Weights of a small mixture-of-experts language model, trained from scratch on English Wikipedia.
Size: width 192, 57.6M parameters.
Experts: 32 experts in each of 11 layers, 320 squared ReLU neurons an expert, 1 pick a token, a softmax router.
Training: 789M tokens, 6019 steps.
Below are experts of layer 7 (counted from 0) of a mixture-of-experts language model. Rows are named router (the router's row for the expert), down (a neuron's output weights, with its number) and show model dimensions 0-191. Each number is 200 + 40 x the weight over its row's rms, rounded and kept within 0 to 999.
After each expert's rows: "comes before" lists some tokens at least twice as common just after its tokens as in all text. This comes from a sample of Wikipedia text that the model never trained on. Tokens count by the router's weight.

# expert 1
router,165,182,228,277,183,157,161,156,150,207,207,245,225,232,229,262,167,246,198,197,205,242,178,207,242,181,214,235,218,255,107,187,224,210,211,221,205,217,188,230,230,219,176,135,119,200,122,188,145,262,193,125,122,173,222,148,163,205,167,132,253,254,207,234,157,153,166,193,169,211,260,231,166,287,227,171,214,126,233,173,154,234,211,253,241,174,271,253,259,145,253,192,250,200,239,179,158,248,188,203,158,211,202,259,191,225,159,189,178,142,232,215,218,217,269,153,203,260,263,204,218,233,124,192,246,201,194,176,238,175,156,216,223,211,252,194,242,176,281,221,138,190,151,144,167,177,246,202,300,180,272,245,151,203,227,222,183,161,204,155,192,201,210,221,273,190,217,151,232,157,179,217,169,224,180,222,190,220,267,224,117,179,197,124,226,172,194,197,211,187,234,302
down0,240,214,180,182,243,156,221,221,193,271,220,221,197,207,185,260,228,180,175,192,133,128,171,243,137,231,219,240,262,223,257,193,196,243,250,158,234,211,179,227,195,173,247,87,186,186,165,100,181,169,128,209,208,199,218,117,225,199,198,156,170,149,239,167,182,159,254,221,189,182,270,189,100,149,212,185,181,173,232,204,160,214,264,161,220,209,156,163,201,209,200,115,189,191,208,217,170,161,170,240,233,201,214,211,304,250,224,169,228,205,232,188,177,270,230,207,200,153,224,265,259,263,106,224,214,178,250,172,185,209,249,194,167,213,196,189,169,143,165,196,225,141,176,276,140,256,201,171,254,163,249,206,246,157,134,278,137,197,250,207,174,198,138,249,178,149,122,196,194,158,158,221,237,190,224,220,212,160,230,229,208,195,169,211,135,214,160,167,156,203,296,198
down1,174,263,220,226,256,171,208,184,202,236,182,165,204,145,191,167,250,290,171,195,184,243,210,260,148,158,176,152,187,193,208,246,176,203,263,171,194,174,178,202,177,259,193,185,223,190,236,221,235,178,217,210,162,212,162,161,197,258,243,176,161,121,169,200,185,172,242,255,198,168,144,260,111,276,247,191,207,229,221,221,205,194,159,197,330,258,226,259,158,242,313,253,212,211,199,164,222,273,198,181,199,171,153,211,173,235,150,241,213,225,218,206,163,256,195,135,211,209,179,228,199,220,195,312,146,212,175,179,127,221,221,134,218,272,231,206,125,155,209,232,188,187,190,243,247,193,173,171,252,177,185,199,181,164,168,224,303,159,226,221,214,132,153,176,162,172,153,162,199,195,146,277,180,215,168,174,189,185,214,274,186,262,234,191,129,164,183,234,196,221,126,134
comes before: "\n", " ", " 1", " 3", " 2", " 4"

# expert 29
router,204,284,197,140,164,199,212,166,178,199,165,154,202,136,170,174,149,191,178,199,240,135,219,220,162,158,273,171,133,188,230,206,208,206,227,146,248,289,139,215,173,180,147,202,235,213,225,143,167,155,209,201,229,275,161,175,121,214,233,176,226,180,208,156,185,131,196,192,227,223,187,227,240,150,145,193,192,233,232,207,159,222,195,229,203,188,179,56,188,151,180,208,187,237,209,217,260,272,198,149,251,160,180,225,257,207,206,232,209,216,235,149,211,146,231,174,138,216,251,199,309,205,195,182,246,188,216,173,129,220,252,244,150,230,191,146,202,270,182,202,206,248,239,219,244,161,236,241,136,225,180,219,150,155,179,167,286,201,232,199,247,194,211,253,291,222,284,216,187,146,168,181,218,226,132,233,167,208,236,213,246,261,241,230,265,109,211,173,162,170,180,204
down1,119,216,230,205,187,218,217,164,194,222,174,230,232,225,184,181,224,241,195,220,258,212,135,215,123,219,253,223,202,222,209,236,175,158,148,265,134,210,147,217,167,243,157,176,161,270,260,210,126,170,164,187,210,208,186,166,218,197,286,167,123,262,253,210,224,196,170,180,257,214,173,214,265,208,194,244,206,144,215,193,173,207,247,161,170,200,220,218,173,170,188,107,258,238,235,197,185,177,247,226,242,196,249,173,151,140,162,193,173,188,224,207,248,167,238,227,176,200,281,173,193,253,164,99,242,203,282,167,127,171,174,209,221,118,223,234,174,160,200,181,128,218,271,173,209,180,191,276,89,215,230,203,223,239,201,175,235,188,202,305,180,216,195,219,161,195,150,167,180,182,187,218,171,224,241,170,97,256,261,235,241,219,178,263,226,129,225,217,248,146,207,161
down2,194,228,220,127,187,175,211,153,254,291,175,177,234,164,214,210,247,219,224,181,194,241,164,149,196,276,197,212,237,232,209,196,150,246,229,192,154,226,273,199,245,203,156,202,245,176,193,196,155,169,190,275,164,189,125,193,176,150,216,174,132,295,209,181,185,187,195,162,241,239,211,160,216,231,192,191,153,135,271,219,145,195,226,185,211,124,209,236,109,189,179,248,209,157,245,134,236,248,210,257,179,242,156,225,171,247,174,222,214,215,184,128,326,260,272,162,225,161,187,258,237,285,245,131,179,226,137,185,151,200,211,227,142,230,215,160,216,151,230,175,196,202,192,217,269,245,192,202,178,206,266,176,220,175,218,202,185,115,204,211,258,250,186,176,139,137,176,223,246,174,195,229,124,225,106,199,158,238,157,233,196,231,206,202,257,205,177,165,204,231,249,236
comes before: "-", "\n", "|", "The", " -", "In"

# expert 11
router,139,202,223,241,203,215,270,226,142,167,150,202,153,246,183,181,181,162,280,164,189,187,216,123,230,216,121,155,205,182,216,173,186,209,191,259,139,197,187,266,199,254,78,240,192,233,267,216,243,145,161,215,184,220,186,222,228,224,244,170,260,185,185,225,206,159,228,241,203,214,193,158,221,221,251,159,168,205,264,209,216,235,171,167,239,180,243,260,241,159,141,183,207,160,155,187,231,132,282,184,154,145,201,208,185,204,166,197,213,182,206,170,117,209,182,200,179,192,202,217,290,261,202,248,250,198,160,311,173,190,141,247,169,179,261,278,208,209,188,184,181,211,140,193,201,189,177,236,258,203,155,202,219,214,163,185,217,126,226,179,172,125,262,166,199,114,241,127,197,220,228,219,214,202,191,223,134,208,229,189,229,143,244,248,127,275,182,174,228,277,241,134
down0,245,263,160,182,193,242,262,206,151,208,163,236,224,212,198,233,251,166,206,135,201,229,187,163,219,266,142,131,299,309,190,161,198,144,203,202,139,255,145,189,140,169,174,147,166,165,147,232,239,178,193,223,219,172,262,145,287,188,208,237,190,138,176,177,209,180,226,230,221,223,270,124,191,247,164,170,128,209,185,212,188,246,166,260,124,209,211,212,199,215,172,167,234,161,150,198,191,214,259,244,202,189,179,221,188,236,229,180,219,243,212,193,166,213,195,234,183,196,212,250,228,134,151,195,163,156,216,202,137,193,224,186,189,204,188,218,223,178,172,260,176,134,95,200,257,181,221,237,239,204,207,230,183,98,235,126,172,133,177,271,250,223,203,186,268,251,166,211,192,200,111,234,130,301,224,216,225,222,227,211,254,178,205,208,172,209,192,259,158,229,164,162
down1,128,231,236,209,124,157,248,197,172,176,183,205,218,275,205,133,231,228,214,189,244,172,206,255,183,221,274,173,139,276,251,151,152,140,223,226,261,182,180,217,176,183,220,221,210,187,160,196,254,260,226,216,172,218,273,274,209,228,209,189,216,205,159,156,184,195,167,195,233,206,211,203,251,237,115,291,224,155,156,232,234,234,166,170,191,152,155,170,147,136,186,226,184,212,154,210,267,193,224,194,229,205,191,161,196,212,275,230,183,228,195,212,222,290,181,194,227,205,206,181,240,161,176,178,178,218,215,154,170,155,259,216,226,198,127,122,206,155,222,204,275,269,195,172,145,208,224,176,124,134,156,280,214,191,185,143,167,178,303,214,212,226,186,212,182,200,161,212,268,195,214,168,149,176,174,230,191,253,256,189,129,234,247,110,161,211,226,267,151,272,203,274
comes before: ",", ".", "–", "th", ")", "),"

# expert 23
router,179,188,209,107,254,262,151,198,160,122,183,261,190,207,186,186,241,161,219,238,308,150,112,185,143,144,139,291,227,216,135,231,202,206,198,144,193,264,159,190,123,190,290,169,190,215,213,161,214,201,223,199,192,206,243,212,248,282,239,221,263,227,226,155,249,160,178,229,135,284,199,208,199,243,172,218,204,192,205,205,196,185,185,168,206,202,223,147,142,207,213,176,185,230,205,215,217,238,207,137,250,226,149,193,162,226,162,235,219,251,206,255,256,176,199,201,211,159,176,253,186,179,195,177,121,186,243,290,228,211,184,257,209,170,175,231,256,182,291,175,149,232,199,180,173,165,203,218,187,140,212,149,191,165,96,174,217,163,188,161,215,143,222,108,221,128,223,224,226,239,237,189,202,150,225,215,218,129,236,230,251,148,211,217,191,154,279,187,233,220,210,216
down0,238,206,203,182,220,199,186,224,178,127,240,183,151,196,165,275,289,191,207,145,228,205,189,205,188,199,150,166,225,253,191,212,218,210,262,230,95,146,276,156,155,222,225,277,241,229,245,253,144,212,160,187,132,156,177,240,190,167,270,237,222,183,208,204,268,233,207,194,277,198,154,167,192,251,210,223,200,140,197,241,133,223,232,226,182,242,212,168,202,178,220,241,221,213,185,181,195,194,187,149,190,262,165,202,120,183,304,304,215,152,241,216,151,182,145,192,201,200,189,205,197,227,204,171,265,213,265,223,246,209,169,219,276,162,284,140,189,217,253,192,158,190,209,242,197,212,217,147,218,224,190,151,141,178,317,231,218,138,155,218,204,193,166,147,118,213,188,216,223,262,230,199,185,153,165,236,229,131,222,234,198,179,169,209,190,208,232,188,275,121,265,194
down1,207,185,244,249,203,158,179,216,196,168,135,243,143,208,166,85,200,200,178,204,209,201,224,219,184,194,209,239,125,190,222,143,168,219,189,220,197,241,217,208,262,209,269,163,294,222,184,224,177,263,178,152,259,160,127,173,277,185,116,279,216,208,218,192,186,255,240,202,201,160,284,183,196,203,164,133,201,225,192,225,139,175,266,166,159,227,150,188,274,193,343,158,231,206,92,224,266,226,163,212,182,283,171,164,167,225,195,177,174,175,261,210,192,184,232,272,123,196,157,159,196,168,175,197,207,201,162,163,183,220,210,213,219,182,237,194,227,251,225,294,202,232,165,210,232,174,175,181,240,229,225,167,198,179,219,221,235,205,205,211,204,167,164,179,228,271,209,194,216,182,177,126,248,214,206,131,204,193,255,192,230,239,155,244,181,182,202,179,221,160,76,210
comes before: " of", ",", "'s", " (", " and", " in"

# expert 17
router,183,169,174,152,162,144,186,228,168,83,188,242,242,199,194,207,185,210,222,220,285,154,229,217,139,268,239,192,232,193,132,140,259,225,205,204,231,221,168,158,178,192,149,272,209,161,158,230,221,247,191,254,222,174,199,148,264,214,173,224,229,205,289,200,138,217,111,223,193,181,158,270,221,247,242,199,259,162,262,179,256,200,201,198,237,274,220,202,255,246,178,177,192,180,268,174,220,223,284,215,165,158,197,204,184,171,168,221,159,174,177,225,211,268,244,230,206,165,221,170,270,180,231,165,238,228,200,194,269,213,216,154,219,192,223,155,215,164,264,137,205,163,151,154,178,146,134,238,161,241,218,182,250,137,265,291,191,171,268,260,175,239,148,120,218,159,182,237,231,193,222,268,222,174,157,166,156,162,198,205,211,210,251,168,179,252,207,259,251,193,167,214
down1,181,224,197,172,168,185,194,147,217,198,202,180,252,219,219,99,181,234,195,173,166,132,166,247,231,226,183,161,269,221,176,173,274,152,237,189,163,109,175,253,183,197,185,217,152,194,178,234,165,183,197,203,174,185,211,154,181,281,239,231,255,158,220,195,134,263,104,239,237,232,262,244,302,198,119,218,241,205,133,114,96,233,202,177,275,186,189,233,151,249,185,193,230,174,274,191,186,191,183,216,172,220,152,245,175,244,204,193,177,149,258,149,200,213,256,234,280,284,197,184,207,172,164,229,204,193,165,164,209,226,178,207,227,150,167,156,175,130,199,194,245,157,215,141,177,218,208,203,201,185,269,193,257,203,221,220,217,216,219,210,149,196,170,157,220,183,215,236,194,243,132,222,193,134,167,176,297,236,226,123,215,243,216,238,222,162,202,177,288,153,182,233
down2,248,187,226,177,184,273,205,216,176,241,145,309,225,91,194,205,172,233,176,230,207,159,169,161,141,170,219,209,221,276,167,189,180,231,192,263,149,227,148,165,240,123,153,176,169,232,121,194,201,185,227,178,149,110,153,187,174,157,145,175,269,197,171,199,208,99,194,198,215,190,207,237,202,188,189,210,183,215,260,205,167,186,187,220,209,206,190,242,211,191,180,163,160,148,190,154,211,259,275,266,252,187,182,251,181,269,179,201,239,244,110,242,177,144,167,148,199,201,188,207,226,221,299,171,230,219,202,183,191,277,232,218,222,177,178,221,216,130,275,217,153,144,275,141,206,294,191,172,172,195,242,142,180,254,154,190,225,271,168,233,243,174,151,246,243,233,218,212,180,203,180,206,239,159,210,144,194,165,173,226,191,224,253,255,207,215,157,287,205,229,179,171
comes before: "\n", " 0", " ", " 1", " +", " −"

# expert 31
router,228,193,239,174,154,228,241,223,159,204,172,188,189,210,157,209,154,94,182,222,192,200,119,232,151,199,189,251,214,201,209,210,241,272,165,178,218,153,179,249,122,172,228,231,216,226,214,175,252,148,199,203,164,231,233,205,197,180,201,199,230,176,186,154,120,209,226,274,167,141,159,172,210,280,185,251,196,153,219,225,103,183,221,211,134,185,201,172,168,152,141,193,231,164,228,173,217,251,104,234,218,193,230,203,203,156,259,145,265,231,262,227,190,207,142,162,143,217,207,242,176,198,188,210,228,201,203,228,264,217,226,145,218,167,227,187,262,140,194,187,136,193,154,174,239,172,186,214,125,129,193,204,247,220,107,210,225,214,156,233,172,233,295,127,156,162,234,273,222,188,174,204,82,226,302,160,186,209,174,241,261,218,203,209,171,222,229,155,152,215,135,214
down0,206,169,193,146,166,168,256,156,209,155,206,186,200,241,126,236,227,190,199,161,294,139,219,237,169,237,295,223,187,174,247,173,208,222,197,224,183,256,202,139,209,162,197,214,176,178,170,116,169,151,201,243,246,161,141,215,186,230,207,192,173,199,239,237,195,139,228,206,145,112,210,221,288,208,249,165,196,161,87,153,226,234,146,177,218,178,158,193,254,186,190,180,186,151,149,249,229,217,194,163,194,259,226,243,171,177,224,235,217,189,194,234,158,221,196,302,261,234,266,153,258,201,295,171,219,204,201,217,205,244,203,211,197,256,218,223,137,163,266,208,149,233,210,181,238,239,148,255,207,141,188,145,103,184,222,195,208,212,268,237,271,256,182,134,150,176,204,152,194,252,206,230,164,185,85,184,261,218,153,173,221,155,204,213,149,205,204,168,205,187,184,185
down1,260,193,231,154,188,169,205,239,196,216,196,229,201,171,282,134,245,215,223,269,203,183,224,219,241,193,187,208,165,260,208,105,235,181,225,218,196,200,212,143,233,226,197,280,237,215,184,195,171,220,208,231,203,202,189,167,229,103,153,212,232,159,258,132,204,184,239,192,192,186,120,145,211,278,186,217,228,267,172,139,188,262,262,194,199,125,195,203,200,204,193,116,159,256,157,190,196,189,251,67,231,217,110,201,176,265,196,225,195,221,217,210,237,120,198,194,153,189,137,241,206,236,210,148,243,248,231,191,243,249,188,173,275,203,281,176,175,182,221,191,200,143,163,135,257,127,240,158,197,237,176,202,173,149,152,181,119,178,174,172,216,186,209,203,212,111,208,274,204,241,207,154,200,224,185,205,248,191,196,190,232,169,158,124,150,213,267,262,218,229,189,167
comes before: ".", ",", " and", " of", " were", " in"

# expert 13
router,191,146,183,154,235,163,154,213,243,289,150,162,205,179,249,153,163,155,106,234,172,207,225,166,224,172,205,221,186,148,150,195,124,153,145,182,170,190,191,237,290,219,163,178,168,208,256,187,210,158,213,120,246,217,187,187,195,173,196,188,121,202,169,201,190,161,214,205,189,248,211,267,152,124,213,167,176,166,132,193,198,159,213,215,129,200,158,141,172,245,297,220,107,146,238,144,173,272,161,202,218,217,198,248,260,322,242,124,195,223,181,219,211,175,171,191,222,257,225,250,161,210,271,195,124,214,222,177,152,287,162,201,168,180,207,181,124,219,201,198,167,156,251,202,247,198,238,160,180,198,176,189,221,159,226,179,233,244,207,229,167,195,198,258,238,275,187,203,187,224,208,182,219,234,208,146,129,209,171,126,250,213,258,220,149,198,170,234,206,249,212,182
down0,198,137,177,187,175,226,240,212,298,196,206,171,181,189,234,210,170,206,242,161,210,225,188,196,206,220,156,216,286,225,263,125,166,246,277,217,244,233,247,173,143,198,178,179,194,150,259,230,148,181,187,176,168,179,244,206,144,184,191,228,251,217,189,225,113,237,278,226,164,177,212,233,129,178,157,210,228,231,197,202,237,233,265,218,178,180,153,181,205,211,142,280,137,199,231,165,145,225,194,238,174,210,188,199,148,185,188,267,257,217,271,231,187,256,294,224,183,235,221,184,235,200,272,209,137,202,99,241,212,192,161,202,150,206,231,222,160,193,156,281,210,231,184,230,63,194,199,260,229,266,199,214,236,138,175,135,223,215,144,183,172,213,217,200,201,127,222,147,203,177,228,144,230,165,214,163,208,186,169,196,186,160,113,217,197,236,242,215,154,101,179,217
down1,259,262,186,252,161,254,211,196,180,205,216,137,162,186,207,122,246,161,191,230,198,193,180,129,140,225,268,195,219,207,163,263,187,196,165,218,155,182,191,294,147,255,217,162,148,220,174,235,223,190,199,178,197,221,295,174,175,225,221,271,193,181,163,223,210,212,276,142,214,164,207,234,190,125,255,155,228,147,190,183,162,215,217,257,173,148,207,189,221,187,202,167,168,317,157,227,223,203,210,164,275,271,218,136,187,155,171,214,207,220,171,244,187,203,177,185,218,244,163,146,296,201,164,177,222,192,207,191,196,124,245,138,205,155,199,259,217,156,184,205,197,260,176,201,214,250,216,106,281,221,198,246,262,180,250,148,171,178,184,230,172,176,205,181,194,278,210,284,194,192,215,207,200,134,132,143,194,243,132,200,196,147,150,197,276,188,144,257,255,195,208,197
comes before: "\n", " The", "5", "0", "9", "8"

# expert 0
router,246,206,174,243,231,242,213,228,166,130,182,178,211,301,193,194,158,99,202,215,190,160,187,187,227,190,238,180,135,200,210,223,217,171,235,189,215,222,252,240,179,183,278,191,189,196,117,262,236,257,221,240,192,178,261,164,240,194,199,294,196,157,194,143,175,259,181,224,178,223,183,197,227,216,155,173,213,295,160,182,176,237,206,172,234,238,190,202,218,171,145,188,149,145,239,247,150,174,172,232,172,226,197,261,189,231,193,226,221,182,198,232,213,197,216,168,183,178,220,215,199,141,188,171,268,174,196,192,210,238,177,241,224,182,252,273,188,164,206,179,195,205,210,222,197,181,212,272,235,287,231,205,128,237,157,168,216,159,190,223,221,194,310,150,172,105,286,189,133,162,207,189,283,169,283,260,117,206,255,204,191,159,161,143,196,97,201,232,155,175,291,239
down0,293,157,225,223,187,238,206,150,219,250,293,154,174,215,258,265,179,164,246,153,242,222,157,219,198,284,209,169,199,198,214,219,149,160,246,217,210,233,214,214,192,206,215,171,193,225,169,222,233,145,178,179,207,177,123,179,272,199,268,226,252,220,241,242,161,203,176,157,142,185,143,231,187,187,180,186,212,199,235,162,224,195,192,193,211,269,214,181,115,138,253,190,255,201,172,192,165,96,199,160,190,149,258,187,251,203,188,214,194,245,248,229,130,198,285,163,243,223,199,130,217,164,187,199,282,199,184,207,174,155,107,227,254,209,192,236,257,165,115,203,274,162,143,250,179,195,221,176,164,187,137,219,209,218,180,193,235,249,132,156,227,215,225,204,162,182,246,213,215,138,222,96,179,235,250,141,188,152,179,280,185,192,177,153,137,211,248,260,200,205,151,188
down1,252,214,273,276,195,141,163,165,256,241,224,228,211,210,123,154,181,172,210,196,267,263,210,202,220,177,217,180,251,259,149,132,127,199,162,247,220,237,233,116,136,299,210,269,212,213,181,188,245,186,192,171,194,198,179,268,271,206,218,69,189,234,213,228,205,244,170,156,144,213,246,188,252,205,186,241,278,185,187,254,223,233,174,180,131,226,154,198,214,239,161,222,217,233,229,255,171,201,180,175,173,185,222,212,149,232,204,238,237,189,301,196,198,192,136,200,261,210,257,175,214,172,151,174,213,200,174,190,165,191,187,240,241,184,199,240,233,169,169,153,213,231,212,219,208,203,202,164,214,165,136,175,122,200,316,128,174,203,179,229,238,198,198,234,213,165,145,179,154,134,204,226,102,225,239,197,114,165,163,229,219,166,224,145,144,208,176,211,195,241,188,214
comes before: ".", ",", " in", " of", " for", " team"

# expert 30
router,217,169,197,221,244,149,223,152,227,198,232,173,163,188,227,201,256,159,154,183,180,210,256,186,255,177,170,171,223,180,182,268,211,182,198,174,252,209,230,133,283,297,241,103,207,189,147,209,173,179,190,169,279,188,253,166,239,196,116,177,234,251,208,227,236,288,175,235,167,168,286,118,209,193,220,216,182,159,202,247,290,194,158,176,203,282,168,197,264,227,210,162,172,180,172,233,151,199,240,223,263,204,225,182,250,202,203,187,151,172,150,239,192,219,142,185,200,124,162,148,172,215,214,228,175,240,106,187,182,148,212,198,268,278,143,160,229,180,194,198,234,206,204,228,222,211,186,138,220,133,160,236,273,226,196,266,183,229,240,220,151,199,151,256,162,255,182,228,253,165,204,259,163,252,211,136,242,221,182,213,210,263,154,170,200,214,164,161,208,167,250,274
down1,112,193,237,283,195,172,179,167,203,207,264,178,184,209,176,185,175,184,230,216,129,213,228,272,171,189,175,150,224,209,198,177,205,177,180,177,186,267,176,128,186,222,235,148,153,202,234,227,189,189,123,237,218,168,200,226,194,250,163,252,202,187,263,247,145,195,181,186,257,212,146,182,155,180,225,179,268,197,196,173,180,218,231,233,201,196,182,228,125,192,239,197,182,198,170,227,264,161,168,128,123,196,218,209,174,179,174,252,196,205,256,200,185,278,217,188,269,222,225,71,217,220,90,202,211,214,125,174,207,260,220,206,224,184,234,186,158,224,166,235,218,191,105,208,165,160,246,331,203,214,194,212,207,218,201,248,271,213,215,193,144,202,171,255,272,236,199,249,138,206,109,232,190,223,216,263,148,222,144,226,212,165,277,179,189,217,235,279,187,128,165,207
down2,197,164,169,229,216,177,225,217,126,183,243,204,200,122,200,183,117,182,155,207,242,191,248,146,309,159,185,166,33,235,189,198,268,205,137,228,249,184,206,250,214,190,248,182,225,203,191,144,262,245,186,187,174,204,174,192,213,294,205,170,236,197,153,195,122,121,149,194,65,214,176,200,291,277,215,198,215,182,197,235,242,256,263,243,196,213,230,222,167,176,160,229,270,222,152,226,226,214,203,230,218,233,143,194,182,234,143,171,237,218,225,138,215,199,194,199,145,119,178,205,136,164,177,223,181,227,216,140,204,242,198,202,217,232,165,216,175,198,264,169,179,206,180,187,235,193,174,157,200,220,231,219,193,165,254,269,216,162,227,144,196,234,230,184,169,264,219,177,223,254,181,191,206,228,190,197,179,263,245,159,153,196,201,225,188,216,179,162,263,124,225,243
comes before: " the", " a", " his", " her", " their", " him"

# expert 7
router,236,202,168,237,258,184,189,225,157,239,205,278,193,184,175,255,188,143,136,240,208,218,303,177,243,166,227,125,225,250,186,198,146,249,184,177,250,117,209,182,160,213,180,85,209,184,189,172,241,197,191,270,216,149,228,146,195,127,140,208,149,233,224,234,212,210,219,158,220,168,207,160,151,238,158,214,175,183,122,169,135,139,222,157,206,244,217,223,234,265,134,168,231,190,255,155,230,226,111,193,209,198,257,236,179,251,221,134,129,225,180,205,228,227,231,244,252,208,172,190,123,126,231,202,195,232,216,236,156,230,170,185,258,176,211,190,212,177,231,187,165,208,203,181,227,231,222,138,193,159,188,243,228,187,199,252,227,280,228,191,163,217,142,182,147,220,143,276,183,142,143,225,182,262,255,201,282,199,172,235,224,172,180,218,188,270,246,181,136,215,264,213
down1,228,172,244,188,199,234,213,214,211,187,179,174,156,157,184,172,167,129,141,134,343,146,279,174,163,218,234,235,217,217,224,230,185,142,197,219,203,216,171,214,184,222,159,212,122,216,192,186,252,237,202,198,212,194,207,219,176,165,148,181,243,149,222,238,204,115,98,230,202,191,155,180,240,277,259,255,204,130,191,227,216,207,214,124,237,91,212,183,181,232,194,174,171,249,170,129,260,284,225,147,167,206,233,266,168,212,219,229,264,231,154,181,193,260,200,106,137,192,173,207,179,205,247,205,187,171,207,197,320,229,169,258,145,142,209,184,162,256,214,216,158,158,253,206,185,251,274,145,250,199,212,186,231,167,237,167,197,150,174,222,200,201,277,197,220,229,181,168,169,182,235,233,155,189,168,190,223,254,137,196,219,207,217,255,222,222,187,170,227,204,155,196
down2,240,231,215,239,192,207,188,271,200,279,196,227,183,121,242,184,265,219,241,205,219,209,239,142,205,198,116,173,171,159,177,240,193,180,247,177,209,223,264,226,213,155,217,143,214,207,238,166,211,222,226,225,248,210,93,249,268,246,166,245,189,162,198,151,170,268,149,260,167,283,187,184,191,227,227,222,196,216,221,266,209,198,185,230,198,217,218,200,211,210,161,149,147,222,226,212,145,251,110,161,220,163,214,186,192,174,86,192,184,114,232,170,190,180,206,292,136,187,250,170,178,207,167,273,189,178,294,177,171,262,155,167,135,186,209,154,181,141,232,182,120,193,260,245,204,148,220,134,264,259,209,208,165,218,180,149,170,237,135,167,269,213,204,237,164,240,182,196,246,189,225,155,168,168,173,217,139,242,186,183,212,172,248,234,163,241,248,183,163,215,248,173
comes before: " to", " be", " not", " a", " have", " the"

# expert 9
router,161,197,131,196,211,261,188,193,156,165,196,249,204,189,210,136,211,147,188,261,104,167,185,215,182,180,190,264,179,213,222,313,145,278,261,200,207,226,116,166,187,142,222,201,228,176,246,245,291,214,292,182,235,208,172,215,204,236,191,160,187,245,189,147,148,207,185,237,157,268,220,165,229,210,175,136,219,242,122,178,167,168,209,216,197,179,179,223,231,162,159,213,217,243,145,236,252,220,207,246,200,238,209,188,173,186,204,204,198,214,170,267,183,219,193,259,146,202,213,200,107,138,164,123,207,220,190,253,252,230,265,189,152,179,90,191,163,171,191,138,263,165,191,196,241,244,213,174,219,247,181,202,180,149,109,226,214,181,157,209,243,142,246,207,285,240,216,196,192,217,210,214,217,236,272,270,201,156,223,200,155,247,200,213,133,229,126,238,200,182,155,187
down0,250,209,249,220,207,242,172,246,169,202,268,223,258,229,177,143,139,174,217,190,214,207,201,207,258,207,191,172,250,173,208,151,231,188,181,150,185,203,274,161,165,264,133,157,247,145,132,172,213,172,198,208,210,140,175,210,208,274,242,205,243,171,201,172,197,201,223,188,211,201,211,161,154,204,251,274,127,145,219,308,208,252,198,122,217,198,270,226,200,186,163,171,168,150,205,201,195,169,138,227,237,201,147,129,214,177,167,271,185,170,189,188,206,178,248,199,210,218,207,176,156,210,196,202,204,205,193,196,239,188,219,167,228,120,227,125,177,185,227,168,238,204,198,137,230,159,183,165,178,240,297,164,223,246,184,155,117,127,178,284,247,247,222,232,249,160,271,99,142,223,121,192,222,217,264,194,263,175,158,175,191,141,294,204,194,190,280,183,204,235,226,229
down1,103,191,225,154,171,216,217,238,206,163,210,139,225,176,178,196,193,166,111,187,190,210,267,129,168,196,224,154,211,281,147,251,234,148,217,178,192,168,188,177,174,246,235,199,189,186,164,211,161,183,172,227,186,198,212,261,262,267,307,250,219,160,178,244,172,197,208,174,146,147,234,212,170,286,184,179,162,225,201,293,234,230,247,253,249,218,192,152,129,199,271,156,200,168,192,217,120,253,119,226,215,194,231,202,218,133,182,229,199,231,197,239,168,207,176,184,207,191,220,208,265,201,154,217,200,193,235,307,196,162,166,200,235,200,233,222,189,170,229,257,188,277,144,213,198,203,265,211,168,168,235,171,184,192,121,173,237,110,265,173,179,180,155,200,204,149,227,86,218,223,151,222,289,195,178,198,159,160,243,201,252,208,201,107,183,185,218,190,204,197,224,147
comes before: ":", " of", " |", "==", " votes", " by"

# expert 21
router,271,217,206,168,199,223,162,187,196,179,236,151,189,245,147,222,141,137,226,261,227,229,145,152,208,136,199,214,224,170,189,150,142,198,219,247,228,124,141,215,215,151,155,151,228,221,187,201,235,201,255,186,261,174,312,215,211,201,118,234,201,204,225,164,235,195,244,205,233,182,252,159,140,254,203,206,221,284,142,249,228,184,201,171,156,268,220,186,211,151,206,166,206,242,136,187,152,127,180,144,198,160,226,153,282,266,159,176,210,160,210,189,124,182,195,131,207,159,112,252,171,158,205,200,244,132,215,165,209,181,167,200,201,177,143,139,242,157,194,179,144,198,185,251,144,236,170,239,134,218,230,220,241,230,132,220,235,214,195,269,190,241,286,133,194,245,203,234,185,199,175,189,214,157,240,168,218,278,178,180,151,188,255,185,171,176,171,208,189,149,271,162
down0,199,164,179,194,297,210,204,230,121,185,230,233,262,187,210,198,152,154,230,142,179,162,212,218,218,197,128,174,204,172,210,203,199,154,227,236,131,231,179,216,155,224,170,282,188,195,187,155,233,189,213,243,157,233,204,218,245,217,172,262,169,173,217,161,174,258,275,175,157,148,130,180,154,199,155,219,216,201,209,206,205,200,254,222,176,179,200,244,173,168,153,152,259,245,203,236,185,151,145,132,174,177,201,173,274,175,148,191,163,178,301,198,189,233,248,128,132,141,217,180,245,159,105,192,207,250,206,144,209,225,185,223,237,188,235,194,166,260,219,105,221,148,206,229,197,261,237,169,160,227,216,181,97,196,206,150,147,221,216,189,164,193,247,171,198,223,145,240,191,218,169,196,222,130,263,161,216,234,236,345,252,181,224,255,202,228,231,221,251,188,177,131
down1,237,241,249,159,205,172,119,177,137,242,180,248,220,193,142,147,224,224,255,186,251,223,165,185,263,197,163,251,234,205,222,176,234,215,138,142,202,183,227,247,198,183,277,159,157,213,182,202,237,225,199,206,193,158,210,191,124,238,194,160,147,257,212,148,207,164,188,169,251,223,180,174,196,219,252,214,206,179,202,241,246,182,145,235,223,213,246,218,161,126,176,255,197,206,179,239,224,225,198,160,250,179,224,162,193,144,187,193,153,200,205,203,251,153,104,153,209,161,168,189,162,238,214,104,223,162,284,158,176,146,164,159,255,323,200,193,180,163,145,223,236,286,266,166,131,163,236,193,223,154,194,316,163,179,204,196,223,191,149,186,240,200,132,150,207,128,163,241,197,154,201,229,222,161,224,227,277,231,154,236,186,251,266,203,161,197,215,119,248,211,196,214
comes before: " in", " of", " by", " on", " was", " that"